{"num_hidden_layers": 10, "hidden_size": 256, "n_experts": 12, "experts_per_token": 2, "d_expert": 240, "d_shared_expert": 0, "hidden_act": "swiglu", "moe_layers": [0, 1, 2, 3, 4, 5, 6, 7, 8, 9], "router_score": "softmax", "normalize_top_k": true, "routed_scale": 1.0, "balance_loss": 0.00897, "balance_bias": false, "router_cosine_scale": 20.0, "init_std_router": 0.0164, "lr_router": 0.00116, "num_attention_heads": 8, "num_key_value_heads": 1, "head_dim": 32, "vocab_size": 6408, "norm": "rmsnorm", "norm_place": "pre", "norm_eps": 1e-06, "positions": "rope", "rope_theta": 10000.0, "rope_fraction": 1.0, "qk_norm": true, "attn_scale": 0.177, "tie_word_embeddings": false, "parallel_block": false, "init": "uniform", "init_std_qkv": 0.0252, "init_std_o": 0.0, "init_std_up": 0.0252, "init_std_down": 0.0, "optimizer": "muon", "learning_rate": 0.00272, "lr_mult_o": 2.0, "beta1": 0.93, "lr_head": 0.0121, "warmup_steps": 50, "schedule": "wsd", "decay_fraction": 0.851, "decay_shape": "linear", "final_lr_fraction": 0.1, "batch_tokens": 131072, "max_seq_len": 1024, "doc_mask": true, "z_loss": 0.0001, "train_tokens": 1573000000, "max_steps": 12002, "dataset": "wikipedia_en"}
Below are experts of layer 4 (counted from 0) of a mixture-of-experts language model. Rows are named router (the router's row for the expert), gate (a neuron's input weights, with its number), up (a neuron's input weights, with its number), down (a neuron's output weights, with its number) and show model dimensions 128-255. Each number is 50 + 10 x the weight over its row's rms, rounded and kept within 0 to 99.
After each expert's rows: a language model's description of what the expert responds to. This comes from a sample of Wikipedia text that the model never trained on.

# expert 5
router:56 67 56 66 53 51 47 64 45 55 50 52 38 69 47 50 43 37 43 53 44 36 54 57 69 57 49 48 48 59 45 44 30 33 52 60 57 31 55 56 62 39 54 59 63 47 50 48 49 39 37 50 51 63 43 41 37 43 57 65 59 49 46 57 47 56 38 36 50 48 51 41 47 63 56 43 37 43 46 45 41 44 54 65 39 47 55 67 61 65 46 52 41 51 27 65 48 52 39 54 24 45 30 57 35 40 43 58 54 31 46 49 43 39 54 47 56 36 56 63 44 63 46 54 61 46 44 49
gate0:53 61 39 54 59 52 42 69 54 48 42 60 40 63 52 37 62 58 62 37 47 42 70 59 42 64 47 43 51 45 50 59 39 40 53 58 40 31 31 43 54 57 61 56 54 57 45 53 56 64 54 50 44 64 33 49 44 43 61 31 49 39 54 42 53 50 36 53 52 60 69 36 57 50 73 67 45 51 48 65 43 32 60 47 43 47 54 43 48 38 43 63 48 69 24 62 59 60 41 39 77 35 43 47 49 65 50 76 41 53 45 42 40 54 57 48 64 59 40 57 65 72 39 66 53 44 53 65
up0:41 61 37 51 38 61 54 57 42 71 60 61 51 54 56 42 69 21 52 50 50 56 50 54 63 47 49 48 53 39 43 45 35 67 43 55 54 42 26 43 45 40 46 43 58 42 59 36 50 48 39 59 50 56 56 49 54 54 44 49 41 57 60 45 69 42 49 51 44 50 54 44 57 40 54 51 36 56 44 48 36 44 59 44 56 47 47 49 58 51 42 60 57 70 46 43 43 47 34 57 62 47 45 54 58 32 64 43 47 41 49 65 52 49 49 52 45 49 57 53 51 49 48 41 80 34 52 39
down0:48 56 53 75 64 56 46 43 57 51 51 51 51 56 69 43 61 37 45 66 43 67 41 47 56 56 51 37 36 58 42 51 35 45 70 48 49 48 48 60 44 62 63 39 52 55 48 58 42 40 50 35 48 61 52 24 53 53 45 53 55 40 50 48 57 41 69 53 65 39 50 33 71 50 28 58 64 54 37 50 46 54 73 55 39 37 46 45 51 62 47 51 57 54 72 34 59 46 44 51 45 36 61 44 68 48 46 58 45 46 62 48 63 53 73 49 46 47 50 53 48 41 35 52 41 52 50 56
Capitals and accented letters. Single capital letters starting names and accented or non-Latin characters inside foreign words, e.g. ü, ö, ș, Cyrillic.

# expert 10
router:43 52 46 72 56 61 53 67 58 64 30 44 41 52 35 36 45 42 39 44 44 84 38 54 61 39 49 53 50 45 47 46 56 36 61 63 61 43 45 58 54 55 71 42 57 43 68 35 33 60 53 59 47 52 59 48 57 51 55 44 65 54 50 56 44 80 50 37 42 47 46 50 44 31 65 48 47 55 44 72 56 48 58 57 41 41 41 55 34 61 45 39 51 49 62 77 54 44 52 51 35 55 43 52 32 41 49 48 41 49 49 48 34 47 51 43 57 64 35 46 70 51 27 30 58 58 51 62
gate0:53 30 67 39 53 40 57 43 45 71 42 49 26 42 50 51 48 39 46 48 51 74 30 46 52 53 41 66 34 38 57 42 57 50 37 50 43 60 37 62 45 32 53 38 61 60 64 56 54 56 54 53 51 48 57 47 30 47 44 53 60 54 55 49 40 43 53 54 44 56 36 45 63 58 57 58 59 48 53 58 39 57 74 54 53 27 61 43 31 44 41 36 42 44 45 36 49 62 45 65 24 39 56 47 26 46 50 35 33 54 61 36 45 56 38 54 49 52 38 59 54 45 48 43 61 49 44 40
up0:45 52 50 51 34 67 51 48 44 41 50 61 65 39 37 48 72 36 60 62 63 63 45 52 56 37 50 58 62 52 65 71 47 64 31 62 48 55 65 64 55 39 38 64 30 43 38 51 44 44 60 59 41 56 52 65 57 36 63 61 62 63 48 62 50 54 51 63 55 63 73 44 40 39 48 41 51 28 40 47 36 34 49 75 46 56 54 54 49 41 48 50 43 42 55 55 48 45 52 60 40 57 47 61 63 44 60 60 61 60 51 41 59 53 57 38 53 71 54 53 46 48 51 54 28 54 50 70
down0:37 47 64 49 64 49 49 37 55 40 51 56 58 51 45 63 53 57 60 67 50 49 64 47 63 49 57 52 49 47 26 67 67 60 47 40 26 46 59 75 45 40 42 60 41 42 41 37 60 60 42 63 44 47 30 25 48 57 41 67 53 48 54 53 49 50 58 34 34 56 66 40 46 42 54 49 43 38 60 53 52 31 57 62 56 38 45 73 41 49 65 40 33 50 45 54 53 38 48 51 50 44 57 59 48 48 51 55 49 65 55 52 44 36 54 55 64 63 52 61 73 53 46 49 51 48 64 32
Math and scientific terms. LaTeX symbols, braces, digits in formulas and tables, and pieces of biology words like m-ic-robial, ch-rom-osome.

# expert 9
router:49 32 51 31 55 53 56 82 55 46 32 56 37 49 43 49 38 47 73 34 60 63 43 67 43 37 50 49 43 56 48 39 50 63 28 35 63 49 66 59 60 54 31 54 40 56 32 46 50 35 54 61 53 53 48 55 64 40 68 51 53 61 54 58 42 46 64 73 41 55 45 51 35 73 67 50 53 58 45 64 43 53 54 32 39 56 36 49 52 52 41 44 59 49 67 41 51 50 45 51 76 54 54 66 53 39 52 56 38 61 38 44 42 29 32 48 53 60 49 44 67 41 41 59 31 61 36 60
gate0:55 29 53 56 53 45 39 29 58 56 39 43 47 64 52 32 46 44 61 36 47 58 39 70 48 63 39 64 35 60 63 34 42 51 34 45 57 51 45 42 53 44 53 45 51 47 47 56 64 48 46 62 57 53 46 50 53 59 44 38 39 51 68 38 53 38 59 58 43 61 54 54 57 44 52 62 61 47 38 42 39 57 50 29 54 56 43 36 39 40 64 34 26 54 55 53 35 45 62 60 48 54 49 56 66 63 42 53 63 51 51 52 50 43 52 48 63 57 41 42 33 54 43 62 49 46 50 43
up0:31 33 36 38 40 54 47 56 64 50 57 54 38 49 47 46 55 42 54 36 54 57 42 32 46 51 55 51 40 58 68 54 71 61 59 50 47 42 45 45 70 47 49 58 45 38 50 42 50 48 58 33 48 43 36 49 36 59 43 49 48 29 58 53 42 55 49 34 41 60 65 68 56 46 53 50 35 49 31 56 47 65 41 49 56 64 53 62 54 63 47 49 45 34 36 70 46 47 56 49 77 55 49 48 38 56 36 60 56 55 26 59 59 44 46 45 65 49 50 68 40 61 24 57 56 71 47 35
down0:54 62 50 47 58 49 27 49 42 67 55 57 54 37 44 43 52 52 71 59 62 60 41 77 55 55 41 44 34 63 72 59 62 57 52 59 54 33 60 64 62 49 53 52 48 58 39 55 42 54 55 45 64 56 54 37 48 59 36 41 28 36 43 43 47 45 48 45 43 69 47 56 47 36 57 61 47 45 42 43 49 60 52 52 48 42 49 60 49 58 44 51 46 62 48 45 44 46 70 41 39 54 53 57 66 37 52 52 46 50 45 56 42 47 41 53 53 61 58 63 45 23 36 61 42 48 55 58
Articles and infobox fields. The word the, and labels or values in infobox lists and coordinates, such as Member of, Alma mater, degree signs.

# expert 3
router:34 46 46 43 63 42 54 56 60 62 32 51 71 53 51 46 56 42 50 23 55 39 38 55 42 42 45 34 64 24 54 55 52 49 47 52 53 68 45 29 47 41 57 41 47 59 49 63 54 50 55 53 42 58 51 73 43 47 56 29 57 52 40 55 48 51 48 42 64 42 50 59 44 37 38 32 55 36 60 61 55 53 51 50 54 57 44 54 51 52 44 51 40 62 76 41 54 55 49 49 50 51 57 44 37 55 62 52 52 59 51 42 58 45 47 55 35 67 40 51 54 43 48 28 69 52 48 45
gate0:46 54 51 57 21 56 50 37 59 56 59 38 69 69 53 46 42 40 33 53 37 45 67 42 46 36 54 51 55 72 41 37 45 39 43 58 38 57 34 43 42 73 44 42 53 49 53 45 47 41 58 52 38 40 57 62 46 60 50 50 66 40 36 52 55 65 47 42 64 48 49 53 40 69 63 49 50 46 42 68 39 53 52 56 51 58 48 42 45 52 86 46 37 54 60 51 41 54 45 56 53 51 77 45 54 66 50 49 43 61 42 62 78 51 60 51 46 60 50 42 44 33 26 35 56 36 65 53
up0:62 45 33 43 44 43 36 63 50 38 73 53 45 59 59 53 60 39 52 57 43 49 46 68 36 54 44 55 67 33 64 55 61 61 49 57 40 36 46 44 51 20 39 45 51 38 57 58 53 48 62 47 44 52 44 53 66 52 55 50 55 61 43 58 41 55 36 57 41 54 54 36 51 34 62 50 70 48 53 33 49 46 74 56 57 53 65 55 54 47 43 38 57 44 45 59 56 46 44 58 58 53 45 48 61 44 63 39 52 58 54 43 44 67 47 41 58 46 41 52 56 61 58 46 42 64 41 43
down0:36 53 45 44 57 54 62 52 50 43 39 50 57 39 57 53 37 60 56 50 48 41 50 47 47 58 51 70 49 60 50 58 56 49 35 41 66 59 54 36 44 52 51 41 42 37 48 42 61 48 48 40 49 37 52 51 60 58 54 43 46 68 41 40 61 68 32 56 41 51 39 70 58 36 43 53 45 41 44 48 40 39 59 52 47 54 60 50 55 39 56 49 34 40 45 66 56 53 46 64 66 63 49 34 61 35 51 48 50 54 39 48 54 68 46 66 60 47 49 65 74 40 43 60 49 39 33 46
Verb and noun suffixes. Word-final suffixes like -ed, -ing, -ated, -ment, -ized completing verbs and nouns, plus participles such as known, found, used.

# expert 11
router:67 56 63 48 50 51 30 45 55 43 38 40 68 59 52 62 44 46 48 84 47 55 46 53 44 59 36 43 35 53 52 61 56 61 44 45 36 49 53 55 45 52 61 49 66 29 40 40 37 55 47 35 64 55 60 46 61 51 34 38 41 38 54 63 49 49 60 63 54 41 44 48 42 58 47 44 35 53 65 53 51 70 48 22 49 60 54 45 49 56 62 52 50 56 41 51 44 39 47 45 58 54 49 42 46 63 49 57 43 46 47 52 24 42 42 43 49 57 50 52 12 44 48 65 42 72 36 45
gate0:52 48 40 52 40 59 47 43 56 30 52 54 57 46 41 43 42 67 44 53 37 36 40 39 38 48 54 53 54 45 56 69 71 57 35 63 49 50 48 48 55 47 43 45 41 48 64 54 40 55 50 55 54 71 44 49 64 65 21 55 62 44 49 60 50 53 46 59 45 53 31 59 52 51 59 72 61 64 58 53 52 62 56 51 76 56 41 45 41 42 40 49 44 53 35 42 50 43 36 46 58 62 55 44 49 71 41 48 59 49 48 38 69 45 39 80 49 52 54 46 44 51 46 51 46 48 49 43
up0:29 61 47 43 48 61 48 57 48 44 44 33 62 74 57 60 48 72 53 44 63 36 58 35 46 52 40 49 44 40 39 58 64 46 52 35 49 60 63 41 43 55 32 68 44 65 45 57 51 66 37 48 52 32 36 51 41 64 47 46 57 59 48 61 53 67 35 54 41 29 59 54 67 38 44 51 62 59 45 47 52 49 57 58 55 40 47 54 55 62 73 38 67 51 64 36 55 43 42 58 33 43 45 29 53 39 46 45 51 38 65 47 59 62 47 52 55 52 33 41 50 39 58 41 45 71 38 29
down0:59 49 51 33 66 45 28 38 57 50 57 35 48 53 55 52 38 41 36 55 54 67 53 54 51 49 53 59 43 54 62 62 42 45 53 44 42 53 62 53 37 54 31 43 50 43 51 56 48 37 50 60 53 58 39 62 66 37 47 34 79 43 50 59 50 50 51 68 50 65 66 43 46 43 46 62 43 37 61 60 53 43 45 58 54 55 61 46 56 50 54 35 53 41 48 34 53 46 63 42 41 62 45 45 53 59 38 25 39 59 46 41 49 44 60 69 53 57 68 64 51 56 73 55 57 74 44 45
Hyphens and word starts. Hyphens in lists and compounds, plus first pieces of words and common nouns like album, film, song, city.

# expert 2
router:53 54 42 47 34 37 46 42 50 57 64 44 45 52 50 46 54 55 53 45 61 51 39 52 49 61 51 64 58 33 60 59 47 58 55 53 35 52 37 57 66 52 47 53 62 67 54 53 51 59 54 44 44 41 45 52 49 47 52 59 62 65 33 54 53 61 68 42 49 74 56 57 65 26 31 43 78 45 42 41 45 52 60 69 49 53 50 44 49 37 35 55 65 34 68 52 51 61 63 36 43 43 43 61 61 52 26 61 50 42 57 60 56 40 51 41 47 50 51 55 66 65 30 36 51 32 69 65
gate0:43 48 47 49 73 53 43 31 40 43 64 49 48 46 26 63 61 45 46 60 51 58 45 48 58 42 39 52 34 61 43 54 65 52 44 40 47 41 38 48 47 52 57 63 54 38 41 53 41 52 51 50 68 61 54 53 71 35 50 48 52 54 51 62 49 49 47 49 54 42 70 51 48 49 37 59 56 56 58 48 54 55 39 45 56 55 48 59 59 51 55 50 61 54 56 46 50 36 43 50 60 45 55 64 59 68 46 53 37 52 55 59 47 59 54 62 62 44 56 44 44 49 54 64 54 60 55 64
up0:40 38 56 52 56 53 42 47 67 54 47 30 33 64 34 39 68 59 49 59 60 63 59 47 50 65 49 43 36 60 41 64 49 47 54 70 42 54 60 39 33 54 61 54 41 41 37 54 57 33 52 49 38 49 58 66 58 42 50 63 54 54 47 48 39 59 50 53 52 42 58 61 50 62 39 44 43 62 37 66 49 58 59 41 56 50 52 40 42 55 58 48 43 44 50 53 56 45 58 58 60 47 51 43 42 45 47 61 28 38 63 43 48 48 59 58 37 36 34 51 40 64 40 29 53 49 64 38
down0:63 56 44 55 58 61 33 40 37 59 51 56 34 37 54 31 49 46 36 66 56 48 41 42 41 32 43 50 54 61 55 53 36 49 53 56 53 66 50 44 48 50 67 71 38 66 48 62 36 56 52 81 59 56 65 69 40 59 47 51 56 40 59 51 33 66 54 62 58 49 47 62 56 46 53 50 48 51 53 54 47 35 45 32 48 69 67 41 38 39 52 38 41 36 45 67 42 59 69 44 30 53 60 54 52 49 41 31 42 65 65 44 51 41 59 42 42 53 57 59 50 41 49 47 54 49 51 48
Mid-word pieces and determiners. Inner pieces of foreign names (Mar-qu-es, Cu-ar-ón) and short function words such as a, for, its, an, their.

# expert 6
router:66 42 79 54 43 42 44 52 58 58 55 38 58 46 59 50 54 65 61 72 53 40 77 57 54 68 50 82 45 79 52 47 47 32 54 49 46 25 52 61 33 45 49 46 41 37 46 59 54 36 39 57 61 57 41 36 42 34 37 41 49 60 71 39 39 55 67 29 59 51 51 34 49 45 47 68 46 41 68 46 41 53 53 59 52 45 62 39 48 62 61 38 46 47 25 59 57 58 41 51 42 50 45 50 48 68 56 30 62 34 53 48 55 48 64 47 51 40 49 67 49 47 54 60 59 29 54 48
gate0:61 56 46 57 59 25 66 46 47 55 28 58 68 51 58 43 47 42 46 56 46 33 48 30 55 36 56 44 42 51 53 45 49 45 56 43 50 44 58 45 64 63 59 54 49 53 58 51 70 50 34 34 53 65 38 53 34 47 42 62 52 51 45 54 33 41 47 46 42 53 55 44 57 51 50 49 37 59 39 46 47 46 69 39 37 30 55 50 48 50 44 51 60 45 41 68 63 50 72 55 56 42 70 37 35 40 68 36 42 51 55 50 47 61 29 65 37 39 58 52 40 29 64 47 81 22 48 44
up0:35 53 44 58 53 43 36 70 51 67 54 60 33 49 58 54 46 49 47 41 44 52 40 43 41 45 68 39 41 51 54 46 56 52 54 55 54 65 49 36 42 46 35 48 65 48 39 46 37 49 47 38 63 45 61 54 40 55 43 47 40 54 59 69 67 45 46 43 51 41 62 61 52 44 43 58 37 53 61 53 45 44 34 35 64 34 53 57 37 49 57 55 61 63 30 37 34 54 54 56 44 70 59 55 55 61 54 42 71 56 47 50 66 37 50 45 56 53 39 55 64 56 51 43 32 52 47 59
down0:65 43 51 35 65 28 65 54 63 64 49 38 44 45 40 52 50 54 53 57 48 50 50 44 57 40 23 25 50 44 42 33 50 44 55 54 48 68 37 54 44 76 53 47 41 36 64 48 53 48 42 46 34 51 61 51 46 46 62 44 46 56 49 46 50 48 44 49 41 39 53 45 48 53 63 47 42 50 29 46 50 48 59 48 37 35 36 49 47 56 50 63 83 34 54 53 50 57 61 70 48 56 79 60 36 56 63 54 52 62 52 51 68 41 41 55 46 64 46 54 51 55 63 66 49 44 64 47
Name initials and pronouns. First letters or pieces of personal names after initial capitals (McS-h-ay, Mal-t-in), plus he, his, and month names.

# expert 8
router:44 46 54 46 38 67 41 43 37 43 58 50 42 49 46 43 47 39 42 31 51 57 56 44 54 63 37 53 39 57 47 53 40 51 54 53 80 35 59 63 51 44 52 56 30 43 61 56 65 45 53 52 49 56 50 54 58 51 47 50 44 33 46 54 51 57 35 36 43 42 53 49 40 65 59 50 51 57 47 68 41 19 52 66 36 42 50 49 55 38 58 38 52 58 51 44 39 63 50 60 43 59 52 40 42 33 64 50 59 55 42 60 53 44 51 47 67 27 60 52 43 41 69 46 42 44 61 40
gate0:70 66 63 36 33 44 48 45 45 62 53 53 45 51 60 51 61 58 52 47 44 57 63 52 33 56 49 50 42 63 46 63 62 51 57 53 63 42 49 45 52 47 61 61 39 44 68 48 44 30 59 64 48 41 54 37 53 51 49 52 54 42 60 42 56 48 59 58 59 42 62 70 42 58 57 38 55 43 49 41 66 37 59 48 50 55 51 64 50 52 59 46 39 45 61 39 51 56 41 40 45 59 40 53 44 60 55 56 53 65 40 58 48 50 58 60 67 63 66 30 41 62 54 61 38 63 67 74
up0:67 52 39 54 66 47 44 50 73 62 41 25 30 51 53 35 45 45 63 41 41 51 61 71 77 47 64 45 52 54 47 48 49 49 55 46 48 60 44 58 56 59 45 42 51 35 52 52 38 47 38 52 54 50 41 52 72 47 36 47 61 46 37 38 50 55 59 31 54 46 56 50 46 50 43 51 42 51 41 57 57 43 48 36 67 47 55 37 50 42 66 50 58 52 38 28 54 49 48 48 42 59 46 35 46 34 41 56 39 44 49 57 51 49 47 44 70 65 59 46 53 54 45 55 27 55 59 64
down0:55 68 62 39 55 55 58 55 47 59 58 31 58 38 45 41 51 30 60 33 57 43 46 55 62 31 35 41 52 58 14 44 42 52 47 66 46 39 54 54 45 46 58 43 74 59 45 60 54 54 38 30 52 56 39 48 52 51 51 40 57 55 55 70 59 41 47 40 64 55 58 53 49 39 67 56 48 57 47 46 57 35 52 57 49 45 36 40 34 66 38 50 45 72 55 58 44 55 49 78 54 50 42 71 67 43 32 54 31 54 43 60 49 54 43 42 49 54 43 47 58 30 46 55 42 66 60 56
Line breaks and headings. Newlines between paragraphs and before section headings, heading markers == and ===, opening parentheses and quotes.

# expert 4
router:42 59 38 49 45 33 64 45 59 56 48 55 37 59 55 72 66 38 58 66 50 41 38 46 38 46 56 52 53 46 51 47 46 40 54 55 49 46 58 34 48 42 59 44 49 66 61 52 33 45 57 37 36 65 49 52 41 63 53 50 46 58 48 43 48 49 42 44 59 52 54 51 57 36 25 40 40 50 46 46 58 57 42 35 46 70 42 42 57 55 50 63 48 54 74 36 40 51 62 51 57 41 53 49 47 65 64 48 40 42 47 59 61 53 52 66 40 37 43 50 41 61 40 42 66 48 47 55
gate0:46 41 43 39 67 48 55 37 51 45 37 50 43 50 53 57 44 49 61 56 55 51 51 55 66 51 45 56 46 64 38 44 67 48 65 54 42 45 41 45 60 68 54 51 57 57 47 61 57 52 60 55 50 57 42 68 45 46 28 40 59 47 70 39 54 56 37 51 46 47 52 50 29 63 62 42 48 43 54 52 42 41 41 49 36 45 68 62 68 67 59 45 44 52 48 39 36 42 43 40 61 43 44 57 33 35 45 65 47 34 45 56 63 61 64 55 55 48 45 66 44 65 36 63 48 47 51 33
up0:39 60 63 62 53 54 60 52 30 56 39 55 60 38 42 41 56 68 54 40 45 45 52 39 40 26 82 59 56 59 66 55 52 60 61 44 63 42 50 63 58 57 44 57 51 58 37 61 45 47 57 45 39 60 60 42 55 44 42 58 41 43 57 50 49 46 70 52 43 63 58 36 47 74 26 51 54 49 36 44 49 49 66 33 63 64 48 45 43 34 59 52 50 56 40 41 53 41 42 57 67 58 51 52 61 69 51 35 39 49 44 48 52 53 55 59 58 41 49 48 45 40 59 47 46 39 43 59
down0:64 64 46 40 54 70 64 38 54 44 51 35 60 51 49 52 58 44 49 48 39 47 64 64 35 31 70 46 58 54 64 52 62 57 45 74 60 41 26 43 44 43 49 58 71 39 55 62 50 59 38 35 46 60 63 56 63 51 48 55 58 56 56 40 50 51 42 59 49 37 43 43 35 51 39 43 37 41 51 70 53 52 45 49 38 49 55 48 44 55 59 62 39 49 37 51 24 51 26 56 65 52 57 38 67 57 45 39 35 59 46 41 52 72 45 57 50 30 43 49 65 36 58 66 58 66 35 34
Word endings of names. Final pieces of surnames, places and nouns such as -ley, -son, -ers, -es, and words like States, York, government.

# expert 0
router:35 46 41 49 70 54 53 61 45 57 38 56 65 57 51 65 39 49 49 62 46 38 43 42 61 39 58 35 63 43 51 41 41 58 50 58 38 65 42 41 44 59 39 48 44 46 43 56 48 53 60 42 47 48 40 53 50 51 58 48 43 53 43 38 59 34 41 44 53 55 45 45 63 35 47 62 52 39 50 56 55 65 53 42 46 52 45 61 57 42 54 59 53 59 41 48 57 41 58 44 46 49 58 61 72 57 62 44 49 51 60 39 51 56 58 36 37 65 38 40 48 48 42 64 75 55 39 45
gate0:40 40 52 63 32 72 47 38 60 57 35 56 52 56 62 52 55 44 64 29 46 46 50 41 42 40 48 57 40 32 56 52 53 57 52 53 45 51 40 41 56 64 36 49 28 44 69 70 55 57 63 45 62 60 38 59 44 51 55 52 43 55 62 40 50 63 52 44 56 43 42 44 42 59 37 34 55 38 40 60 56 67 50 44 47 48 56 31 62 43 49 51 73 62 66 46 58 43 51 55 54 47 52 42 41 37 44 59 59 57 45 59 37 47 42 47 42 47 48 45 51 39 37 60 60 43 45 54
up0:36 53 58 33 51 40 65 40 49 71 60 48 58 39 38 46 49 40 49 67 39 46 61 45 41 47 51 41 56 49 66 50 49 49 52 43 57 64 40 61 43 30 44 38 44 36 46 25 46 63 43 45 36 55 39 59 41 60 46 66 51 51 52 32 47 49 41 39 50 62 50 58 44 66 48 63 55 45 45 46 62 50 57 41 14 45 63 26 63 46 37 73 44 37 52 39 50 45 41 44 29 54 39 60 52 55 43 48 49 42 57 59 70 59 59 65 56 56 42 61 50 43 52 48 51 69 46 56
down0:44 43 49 43 46 53 48 54 59 45 44 51 53 42 38 45 55 68 48 59 37 45 38 43 72 48 61 24 42 53 56 47 48 52 51 45 59 59 59 59 57 60 54 43 31 58 60 52 53 40 56 60 44 54 38 59 45 52 55 61 46 53 29 48 46 46 48 51 45 48 45 57 51 47 50 19 52 46 49 12 58 55 63 40 52 44 12 43 56 80 65 50 75 49 47 53 40 33 33 57 60 55 47 66 53 53 44 48 54 47 50 44 57 40 55 54 44 46 45 56 64 50 56 57 51 58 56 34
Relative pronouns and conjunctions. Connectives like and, which, that, who, plus closing parentheses and numbers in sports scores and election tables.

# expert 1
router:46 59 53 58 66 66 50 47 52 65 51 57 45 45 54 24 49 53 49 34 53 44 47 59 50 34 59 34 57 49 42 57 60 58 47 42 47 52 59 27 49 55 32 34 53 55 50 56 58 58 58 49 60 28 60 61 54 62 65 65 41 38 54 51 62 33 50 66 62 59 49 46 49 65 49 59 58 46 39 51 55 61 27 47 85 44 53 45 54 50 46 55 59 43 47 48 52 58 59 58 46 61 67 48 53 43 48 57 51 55 34 47 57 46 49 59 59 49 41 47 44 43 59 31 34 39 43 60
gate0:60 38 44 54 40 41 51 29 63 62 67 54 64 28 24 41 58 59 42 50 65 63 47 50 47 40 33 55 42 58 67 62 33 57 57 45 45 47 58 50 49 52 40 58 43 50 45 55 54 49 40 50 64 52 35 48 57 50 66 56 42 51 57 29 56 63 72 39 46 62 44 43 36 58 39 39 45 44 43 50 48 43 42 62 30 45 56 42 51 58 34 63 51 30 78 42 57 38 42 64 39 46 47 52 58 66 49 36 49 63 64 38 43 39 51 45 55 65 52 54 37 49 41 41 59 63 44 41
up0:42 52 41 45 52 48 26 40 29 49 33 48 44 61 52 46 42 62 33 56 43 61 47 24 35 48 28 39 40 46 36 44 60 38 42 47 66 52 70 56 60 45 43 58 51 56 47 51 49 64 42 41 48 47 47 46 24 49 53 47 56 40 45 61 52 66 49 54 58 36 51 54 66 48 40 40 46 39 40 46 60 22 48 45 50 56 44 52 66 46 45 39 57 50 40 63 66 47 59 49 60 44 61 57 45 46 49 35 66 47 38 41 49 61 51 43 65 41 57 56 38 51 62 71 45 55 46 52
down0:54 31 50 64 46 36 51 48 59 53 74 50 50 44 46 54 60 46 49 48 39 40 64 39 48 48 50 63 42 67 43 66 36 50 52 55 55 37 51 55 48 68 60 78 50 61 53 56 56 34 46 58 41 29 41 39 63 44 61 44 58 50 47 39 61 61 54 37 50 67 46 58 50 26 50 56 60 53 52 49 53 47 58 37 47 59 53 38 69 47 28 66 46 39 58 46 61 51 42 63 45 47 26 58 49 56 51 43 52 67 55 40 42 54 57 35 58 72 49 36 43 57 45 48 56 56 47 58
Punctuation and table separators. Table cell separators, commas, semicolons and periods ending words or list items, often in sports or election tables.

# expert 7
router:49 55 53 55 51 51 56 50 38 50 83 42 51 69 41 70 36 65 26 53 47 65 57 51 47 50 53 77 39 47 49 54 60 48 44 75 53 41 48 41 40 47 38 53 26 36 52 52 64 53 40 45 38 37 70 49 60 59 52 39 56 54 50 51 38 63 51 60 38 50 46 63 53 38 57 48 46 60 57 37 57 41 48 64 43 37 42 38 43 56 53 61 47 56 56 44 60 45 46 42 41 50 35 46 52 39 63 43 61 63 70 43 54 65 59 60 57 49 63 50 48 40 37 68 45 57 57 31
gate0:47 36 60 39 32 55 57 35 47 50 53 38 53 43 59 61 52 56 45 55 44 63 26 29 26 65 68 29 53 41 54 62 41 55 40 73 31 57 54 59 37 48 45 43 50 45 63 54 46 62 50 50 43 45 65 54 49 38 67 53 51 64 41 48 53 61 54 52 59 47 58 43 55 31 66 45 70 47 49 67 46 53 46 39 37 58 64 43 44 40 47 48 56 63 28 47 54 46 36 44 52 46 63 50 68 47 45 58 55 52 56 45 51 43 43 59 46 51 66 48 41 52 72 60 48 44 33 38
up0:49 53 51 45 60 49 54 48 46 53 67 59 47 50 46 54 54 40 40 52 39 54 44 53 41 54 73 41 60 57 53 29 48 65 59 55 45 47 43 46 35 58 49 42 45 58 57 53 48 47 57 66 52 53 56 56 55 44 48 59 45 35 57 51 52 59 61 52 40 50 51 48 40 41 53 60 48 35 28 51 34 63 55 45 42 53 59 64 49 53 53 35 56 63 40 75 39 64 47 52 70 57 61 50 46 34 55 61 71 35 48 67 28 44 32 43 33 46 34 41 45 53 60 52 34 36 58 61
down0:53 49 67 42 24 59 32 57 50 46 51 45 47 65 44 47 40 41 65 46 45 51 64 59 63 70 39 44 39 44 17 47 61 55 58 45 45 61 62 44 44 44 50 52 64 55 71 32 52 56 49 50 32 62 42 46 60 69 42 48 57 45 56 39 47 39 53 45 55 56 51 59 58 68 63 44 53 41 59 45 39 62 61 53 33 63 39 29 78 26 30 38 44 57 51 50 45 52 57 58 43 53 73 47 48 40 64 59 45 44 70 46 55 54 55 52 57 46 49 56 45 46 45 49 56 49 45 53
Auxiliaries and prepositions. Function words within clauses: is, was, be, been, to, not, but, often linking subject to predicate in prose.